Experts of a small language model.
Size: 10 layers, width 96, vocabulary 4186, 10.9M parameters.
Experts: 128 experts in each of 8 layers, 4 picks a token, a softmax router.
Training: a variant of Muon for the experts, 185M tokens, 2816 steps.
Below are experts of layer 6 (counted from 0) of a mixture-of-experts language model. Rows are named router (the router's row for the expert) and show model dimensions 0-95. Each number is 500 + 50 x the weight over its row's rms, rounded and kept within 0 to 999. Numbers have three digits each.
After each expert's rows: "comes after" lists some tokens at least twice as common just before its tokens as in all text. This comes from a sample of Wikipedia text that the model never trained on. Tokens count by the router's weight.

# expert 67
router:582430528463482432473410515499495530459495592533462539525544502449555505582483574465520498466518416469559500509448438498540548446508447563534377606528567454527504436540530503413485526456521541396519456519489477565575576501558440564537545450518556584474479494435563522599535487489490452423
comes after: " and", " \"", "-", " to", " s", " in"

# expert 73
router:520477547491465449397527556470454579462543576535473527526575539454528494541465551452448475479610488468563457466416501562505424484563402539585422587600534466482470505611506492465546546450485550473499511528496434519540524524559483513564583469554508574484480499485556588555474526453556398509
comes after: " St", " b", "-", " re", " st", " B"

# expert 0
router:595483542466484483494506598461412572426526523503471527518511552481539485539437506438470486462557418431505464470476408614519463483527441558496478494512574437530492480531568424445567612456568564429553434532451467586579510568549457513579524447542551549425453472480537530513559513438505493478
comes after: " |", "\n", ".", ")", "==", "==="

# expert 96
router:570438577464531494515414505459438478462497551537380521489517520445577424557466538426464462421557448471555463477501450527526519476548389529478449556571531451530445433536547494503556503399525531448593457567447450553540543536545414605556498483522515542469468499475500589563490555443492468479
comes after: " (", " in", " the", "-", "é", "y"

# expert 123
router:520445534466534467519431544466406518476553522522465587559548590470549460565421569432469482446537422447518448456465432581526516443496448557459454507520520469503479488611516399471516503449541521419554466600414500565604569542534420533542569501556542493479463541464543511520561515465545457510
comes after: " 0", " 1", " 2", " 3", " |", " 4"

# expert 92
router:579437579426561480418457513501484548480551538548448492530497544431547416559434549475415498418595463485573423434441479516521447469528438562495424566489537498510487408538596464409510526458560530492578503537476463547535577535567434529518520478533525544460488460494522500546558546483551473394
comes after: " |", ",", " in", ":", " of", " A"

# expert 60
router:526476537444529457496440545462450526427543538521459516543589553466539481550475591424473455392501423456492435473444460543580479470506477524502452489522572465553505460597517428478518504422516546460538448580452486547598523507539418531613525467600521562488424476477512583543566535467587470474
comes after: " (", "–", ",", ".", "19", ":"

# expert 29
router:546414501469515475505477614472442598462521600496462547553572527420525475572486503491479479477517448501519484401467470518538475482609457553511494502579544497574474488564522446503526550410551521452540465551433504505545541521586469524560527455524594582481388498471547541581566533443547417465
comes after: " is", " of", " are", " with", " was", " and"

# expert 54
router:588503528458521476483479533431388586485519516547472503550607554450518485569493563450419518402541461464492453451415442528547475487516472510530505535526505455528476443590529466463594543472575634479559435501449474579566515552540418512527533468541525515432487462439607530521534507430524458505
comes after: "\n", "|", "==", "-", "Personal", " ="

# expert 114
router:558435552444546440486431575455466538455530540532476554579532552498529439541465525427448456456566465454519422450444444533557500455510450521566484556602568441599478479550535441492542551467586557465547456587482458553551538525562465583532533446528577505478400488468568527533505580481525483454
comes after: ",", " in", " of", " one", " on", " to"

# expert 34
router:533479580494475432518478599478467547415548531569455561564534518488520416533444526408463461387562506446497462462474429517534511464576481484488469503556549472531479443542530464492500572436602517499558499554425477540522537522540458507544533504581541582420439419457543540538600553468558444419
comes after: " the", " in", " of", ",", " from", " a"

# expert 80
router:532454586435524459483435539442446558456544536529445601545537566454544433540462539450449432462573455457533436455452432543563485467544465541537466484547528409562467428555568444467537533466570543465547420555445464559535516540536450548539543439539570552450452475452560525559524562452538462444
comes after: ",", "ation", "s", "es", "ed", " due"

# expert 19
router:519457514438546456413504556454464579457588541608438531534517549430611453529411552456442473491507442481564472470450489541539515454507482566506462545546543484520454473526526469458538569469504537473568498530463441583575587583554475558578557410520518539462482433492491538555560589468571498464
comes after: " K", " G", " B", " M", " H", " F"

# expert 69
router:569478546462475416501525499495496522474541532570386530514552524480549446533397488486526492504500460468605482484468458511536502475583431504494399551569546496510475495537562464462587508477542527485513483533443474503565600501599416553578575461598563564449477464475565521562614536406528487480
comes after: " p", " P", " b", " d", " f", " l"

# expert 41
router:497487524483518462452508575413448555402549511536479507527592535507592445539434500401495485450546427482544459461414447561547520407520464557532487516523531428485471432544496431466596590469555536470560478542469441574585562591537445509523540465528524528475434473470498499565577557488571488451
comes after: " (", " N", " A", " C", "C", "R"

# expert 112
router:526419524477484448457449505515484530459506594546445599525609550436610485554484559476460493490482451429492484444406451501554507444594456553537450556577504460516488443531508430485536538470488514436584477501470425513501575521565454530573519474534553626472470541418536563551474513436518465436
comes after: " the", " a", "-", " \"", " and", " of"

# expert 4
router:546475512474483438464511525487394523453541510537464533552540587479565452518463513449486455476544435481519443479390435620539490461527467582486502504508481483525462476569506442449594547451573516465571441524429519523623559600560426534568547480547531577459409537471534489504582530481558465472
comes after: " |", ";", ":", "–", " /", " N"

# expert 49
router:568462566461489440410432533496456634479544539582487521520545493463570440565452544436488493502536517491590459436463498555523512386517479564450463475535495499506435462559569482458487564434502564429577502529428464582534592530580448523563544475529497526440498455459533567526555538509522439422
comes after: " N", " S", " T", " P", " M", " D"

# expert 57
router:564503585436523490513500509488471520474509521592448516496532564410499420493443543435513494472496448516562455485457472528559523456562456553502405550528538491517478430536583460449601536471549547490568471555428411523548579510544386574550570489542550565471478425484510525597530544456587459429
comes after: "-", " C", " the", " \"", " (", " P"

# expert 100
router:515399528480453472436486517366478581480559541540469558598532513441554500562451542475459432495535505474497449454454466517519546451538482563554456510555545435554496504547526472423521533446518503440537425586466514510578542516568449554559601406524592563433514475482565523604554520472518486470
comes after: " to", " and", " was", " w", " not", " be"

# expert 26
router:557492565413475484495507593472398532398522534495474531523516534445559463545466516401466497432563420453491459477475426587537469462508442559515496499518555430537480467544576412452584574443532561427548432521479437582550510564515460525578555465538545554439479457464553527523549513417502494464
comes after: "\n", ".", "==", "===", " ==", " |"

# expert 85
router:526451517437589398431441590468443531476508537604453525534558548457584471539456552466425478464505462474579422474468483553543520440532429601487483500531554475532425473515543457427536605460552523463553475570456459577525531548519469534539527462568509537454475432469510566565528549472542443436
comes after: " H", "h", " Y", " J", " K", " N"

# expert 40
router:515462566418567457488430538417468518440561510509471572569515549503525465525482509481391477453586461468534412465483430542542519481567479524566498542579524439592473448554560472462520532475561540458547386539471484565530518511580426560539530460535591522422462479463609524522492548466542495427
comes after: ",", " he", "ed", " due", " He", "ing"

# expert 107
router:535452527423538435424437563439461565476521557595437511576498540454592474534474545493443489464550465457577449462475499542543505452538473584495430558483561435530462468502480495368533534471528510417518498539433506609589582529567465526514544486547486554428503420504505548602487496480544469470
comes after: " K", " H", " S", " W", "h", " U"

# expert 36
router:591477555435514474432464528470458542458614547572459554534563541426548451535466534469465473469556467469588417453431464545529504458539456581516473490525525475531458422540525467468525554440526556451557460542436438547561549536576474538566554424567535553472459466480533537573546556456577446414
comes after: " \"", " T", "-", " (", " the", " K"

# expert 23
router:515475535488521469429488550391478559474591512524495575535509533485506442539470487426451451416493485452507458476401394569529492476536450511544499498509561499599452472590511453494561550490581541443512471562478481534540559543524471562536521405558523564396429484377595541535492518463545453464
comes after: " the", " his", "'s", " first", " The", " a"

# expert 74
router:587453535440534478445439580409441525435519514567460532554549520508546462542498519393438457464574441448497417468440476560571509468537446497549442478567570407523462431599535457483493520446583513463564439583480461575545524514539411575535541499543500519467449485500522514524549517452569472460
comes after: " (", " on", ",", ":", "On", " in"

# expert 6
router:548451545497481499409505501424473602457579521501471504581527508406487490541445523480458421452518449453576467434411446542498462458555387607513465517591512501549436476617517458483499568454503547453532480549462456533544558511590484560554511445537565511480456518469600566527537521496525488441
comes after: " the", " a", " was", " to", " and", "'s"

# expert 78
router:517471567471491450435411534436472529471556541590434533544505506478635487547470517456404492465537472471597462447418504590537483470512504578513446598557561470514441497506504486393545537451534545465529507520489421555548590542545466498524561435570538519463495436507493592545507547488521461411
comes after: " B", " D", " K", " J", " G", " S"

# expert 95
router:524443513456499454488444582492394516454577532511467548548562562459544443521494558457473439398508416451489444458432407535543496434528501550487474521523530485563489442586511418454508539472563551477535420534483519516601549521532415516584540501595560569486408469464525558541567520452564490479
comes after: " |", ":", ",", ".", " (", " $"

# expert 18
router:593463570425564475470438523433453506463532523559472560552560558483533469510484551464476486406529468482521441488465477539532515428533468528538465526586553478528471442598535480465521522441614557451621425593461458567528565511529452509616537468528537512423482469480577524537513571475538471426
comes after: " the", " The", " (", "The", " at", "|"

# expert 50
router:571418537419521461451431526453433519480582548538451545550532527442537438542469508466438475450553405467566434433459465566560508480558474563511463488540522466536466388502538440435513574447534543425563480554437460518562527541530440540565547433542526554455479477460538543534526558436561434425
comes after: ",", ".", " of", ":", "=", " by"

# expert 90
router:553466570416544431495439561448441526463574540522464571576531565481522464562473528441444428429550471458543443449445438568557469468575472533542480540565520423533450419521565458438532537468600556462565466580445473556530507534526459543539544421533519533459474457468522525550524571458553459431
comes after: " of", " by", ".", " on", " for", " with"

# expert 47
router:535410559453499466477490502483433568410563577552490523544557542458568415549464564483503479439583436470549451446425494562550505469544436565517490492556529427545493411536524445468514544469497513456581464521480442531565566595522454552570548436518558590451492480448496530528537586455520494409
comes after: ",", " the", " |", ":", " of", " and"

# expert 35
router:574428515485565468478420569446424530411521534546485570545538522472557482572459555470462420481559429475535412427419448579529486457510450512485494511542561417501496477569497415456550532476581576462520448531457434558581547544523429557524535477518584519467424480438508514524530513404555494483
comes after: "°", ")", " |", " 0", "″", " 1"

# expert 58
router:546430544456493479443494497465469544448588534516458518534603554460533421563485568454499474458533400473521430427419481616518511457510463548489476472533533440568499454574528397478506504438511501429615486549483473545595568577542429566548546491534529539492424537473502534519558578462553486485
comes after: " |", " (", ",", " in", "5", ";"

# expert 89
router:521435530488512490516461560460436578485534591516467547596510527464513464533501524433445505500521456489498459456452463526584521462569493501505469509575561458594444487541552471481547596474582531477542443568421504533521523560593482520541533397547579620406415515437575518526501545415559487478
comes after: ",", ".", " that", " which", " it", " was"

# expert 110
router:542458559403515476488415545440408532450564524534460556554554551487531445528482539444428429443569431446523420451452448578529471466545480545563456489533536419535445426538532439453533565466574525429538450578443439558539507551522455545553540453554530540458456433459544539562522527466545468478
comes after: "\n", ".", "\"", " ", " Year", " Awards"

# expert 24
router:554499544412493463491427584405421509473524496517454551505580550459527454526487540485430436428558418445527440443404418528576467463543432494516475508549536379523472455583551416464513548490526587448530492548462444582531515568510459552537554415523553516450503477447515521508494515431538457483
comes after: "\n", " ", ")", "\n ", " MF", " DF"

# expert 10
router:563482517450530478456511522450487543444563501508462512547557595488513416531472550482431430396493464471512424452424427563534444436552458574511474564534547478572473455599522420496559584469559555477563476542478479528572535560511442548617531465561571552477458513451576544527553542492553489464
comes after: " |", "|", "–", "-", ";", " 19"

# expert 116
router:538453518425597391431478572473473603451569509536430559529542519446544465561443540466454410443545488468565449486469476574534462472564473532558465536578552491495421472528513447485620550464540522463510487538451470529550582531570456527516525412548541574484481451471542552509521528406538462470
comes after: " b", " B", " st", " g", "b", " F"

# expert 94
router:511482549471494493514451563484404547475555520521421536535531584500538479519429496452459452434564467479509424481486426559605488489544461583524478496574528441561410444579553397450531574465541531431515411548478457599536523553530406492528510418512541512439496445441572530514555530444503452471
comes after: "\n", "s", " also", " career", "ography", " life"

# expert 82
router:535474591468469453430464560484453556489531507563444521511614507423571485543466507471451465456548487488512414476442464534536503429542421499473476509546495442491458480557503449465571569439531540418579452532436502545540612566577456595603538488572486548412489482501585505522579540498543471485
comes after: " |", " P", "P", "|", " ", " U"

# expert 66
router:558453573444539450515424540489425531419499565547463576586511555459537463569489565441436455476569478425523446490484419509569539469541492525522495556588531419576469465521565454465514535467591571470544448600470476537514490513557453558515534421519550525448419499472571506541489582489551450434
comes after: ",", "ing", "s", "es", " well", " to"

# expert 42
router:560497544416485471484426594444443509462503494506438543509546559450511471527467595488446454432548423442517396453455451525592512426559460507503459488533551423576487481576576406466506562486543577433539485539452480560563521575511441585550581439533537510469505475445514534508555519421516459483
comes after: "\n", " ", " 1", " 2", "%", " 3"

# expert 8
router:551457579409511466491450558446434551449547533520437575542531583457537446529452538455444438445567448450538448458449439544570474474541460541508481498545538422543468433541580426455535535444564545448559453539457449571565515569521454537551544445539581538459474455458534528533530557422548455453
comes after: "\n", ")", "\n ", " Genus", " MF", " DF"

# expert 102
router:537480562407501456470426583466438497463503508548450544545521533469521461517448556470448456424573456390545409417456472573583501432566456531505500486516542487552434479553587436481510531487571537417528422509431459598571503596496418546540554490545546528450491487445493521512513529427520474462
comes after: " ", ")", " 0", "%", "0", "1"

# expert 1
router:549462519434502489418474514450483569469547562545426569564530532409582480555480586456481475496547430480536456447446463530571462472520466570536417506562521420549464444537527485455513563467511536478560452542476511546558524536537456563574592391564555587448468451472532523581568547439543479471
comes after: ".", "-", " \"", "\n", " un", " k"

# expert 93
router:525487524416488451490436614466437497473524516534464545528541553412528477543443573481448447432572468424543410403423452530544466419533482533562482499526519460583461496587572413457541529482578538430551438509466456525582530591506458552551567470538561513457498472431522520534512522427518476496
comes after: " ", ")", "%", " 0", " —", "0"

# expert 84
router:541484522470500475490488531463390521416556506539500512512587590464568472511414573480489500496559428514523495468453483629544481464531465592548500552510529445533470434567505430452611604482538568435520465520426485527606550573517465537543510415530542519488405521438547505521522519419534480477
comes after: "-", " |", "|", "\n", ";", "=="

# expert 62
router:563469549457521479464472614427395568456542516550487569531546550506521489559495533461466493425585486479500445487433456571524445488554465510582482567548516499526462456616563451485598520471556574497557446501483506504572551497541484559599548474555513497410453501394579513537506514426548455484
comes after: "-", " the", " The", "Personal", " a", "=="

# expert 98
router:569490540442483492498491581502416525442532518497486512506516521465541475520458515438448479410563392406511421482489416610521471465520446582549494496510584437549461473527564404477577596459543551446547437520460461570548513558530462520588519411570547542446461462454544536522528533421503490473
comes after: "\n", ".", ")", " |", "==", "==="

# expert 83
router:561447569441509465482434545468431551446546531530445554545558567455531453560458533433448450433549431452523419466457449578571497453550462537506477500543536422553463426549556436460539547441553552433565453554448473550570529548529440549557547447555558550438465460454531531538530555439531461461
comes after: "\n", "{", " is", " ", " (", " name"

# expert 52
router:531502523415513426467459536491475564453511555620420527507506559465580388528397502436454501478520475501599462439481496559552523481521465605482440489561535504491460484527508451434525525458524551472550495516440472563583526523537434530529550427582471558437490454509501582592523519456605512428
comes after: " L", " M", " S", " K", " D", " T"

# expert 87
router:537460552449596431398474541477440515459527558529424523538553548487591406569440520456426480456549453481597489452469476524525462441586425537499402565525540473520451500536529466441538528448543553478540476528471435544545617535538454538560525490518501558469468412439504581532528584495509485470
comes after: " E", " H", " C", " M", " Al", " Ar"

# expert 7
router:549423524448528473518512509502479510507527549573426531561507538472532432498480547428476508408496459496534455420480438533571490435558436533471416573573570491572476423513551461447589616478573531497567487612404440568513545519532452530526520442515536562435463503474522541571488560418527468479
comes after: ".", " the", ",", " \"", " that", " and"

# expert 127
router:513448519462495442480463540420399519437568511527485547548536530447563405500467582438474422416510398485514455466451449586544491459549477574505495491525522458535481451547520434450512586470536560471526414549470495545575525522506423533595502465576540579470440482485492587571526562472600507474
comes after: " |", ";", ":", "|", " (", " on"

# expert 39
router:507421543478481463475473499396456531412514563598487547604539516455571416560492574472440452448530407461578462472508500549562490466517412541513492478526550503522447431529574488463540532424511540462554452552438447515533530528585463566573524410514512506400502457446500582528529565488520469439
comes after: " of", " the", " and", "ong", "on", "an"

# expert 108
router:536485530416540459497434605447459504467518505527456511541543522463521472515441595489431445438518474390548421400428475561561451436548469529485509491525536439542409487579582419483510512490569530422526431509461464596545512572510424568526513455527569517445486486411502519520492566417506488475
comes after: " ", ")", "%", " 0", "1", "0"

# expert 121
router:598423514458496479465498575465494528510577529565459558490561556449523435549492585443479458423514499491505474444467453573509468433559473581589411552552505490563476483545503405508570551463507582449501514588469475508545576548522458581564546439512588585508444554472580554566498509459522474493
comes after: "-", " a", " g", " an", " new", " \""

# expert 91
router:527465534437488489481469493434445542457579557584483503518566527429553442586465535463470445469522410477562469474434469589547513504535404582503483460512510437539473446542525458419534575444512519468600480547472494529560539577530462595544510451541518537464448513434493581590563564444535498403
comes after: ",", "-", " (", "a", ":", " and"

# expert 31
router:552433530452474490443419505430484579479532537566456543591519512445560519548485555453481463465542478425561499437498470564543461438533409614523476495587536497550462418531488472446472575427485559453550486513463438542567559547538501579550512488524572584470458538489537521578467556425564457424
comes after: "-", " and", " the", " a", " of", " \""

# expert 15
router:539447542482511461490479582478480556472525515529492571565552524487525412513473510431446417400526475425524497426468418537596445464508469520545484538537543483573437396557547476468545571445578603463542455574452496503525569558546468550529538463539525556462448420434555520526501541459541392467
comes after: " the", " United", " of", " a", " an", " as"

# expert 20
router:556447635460519500459471511506461533485528528581476506511514573432493437528470533451465450383523451451500485492468449529535459479570421537544460574530576513516479434571565453501595548453518565459531496565459407493528537521624411570597547493542496550447518453501557507536506555447555476445
comes after: " the", " a", "-", " The", " an", "'s"

# expert 65
router:559497543423497478513486567422438582479532502539481497525595581481554478554471518464468455412604475477513403472476445587540438435562453561534495574570511430588496427583549408462543525457532546470555452524480449538582548526519472542541543435527566516470468461441576488535507504454569487496
comes after: "\n", "-", "|", " =", "See", " Preceded"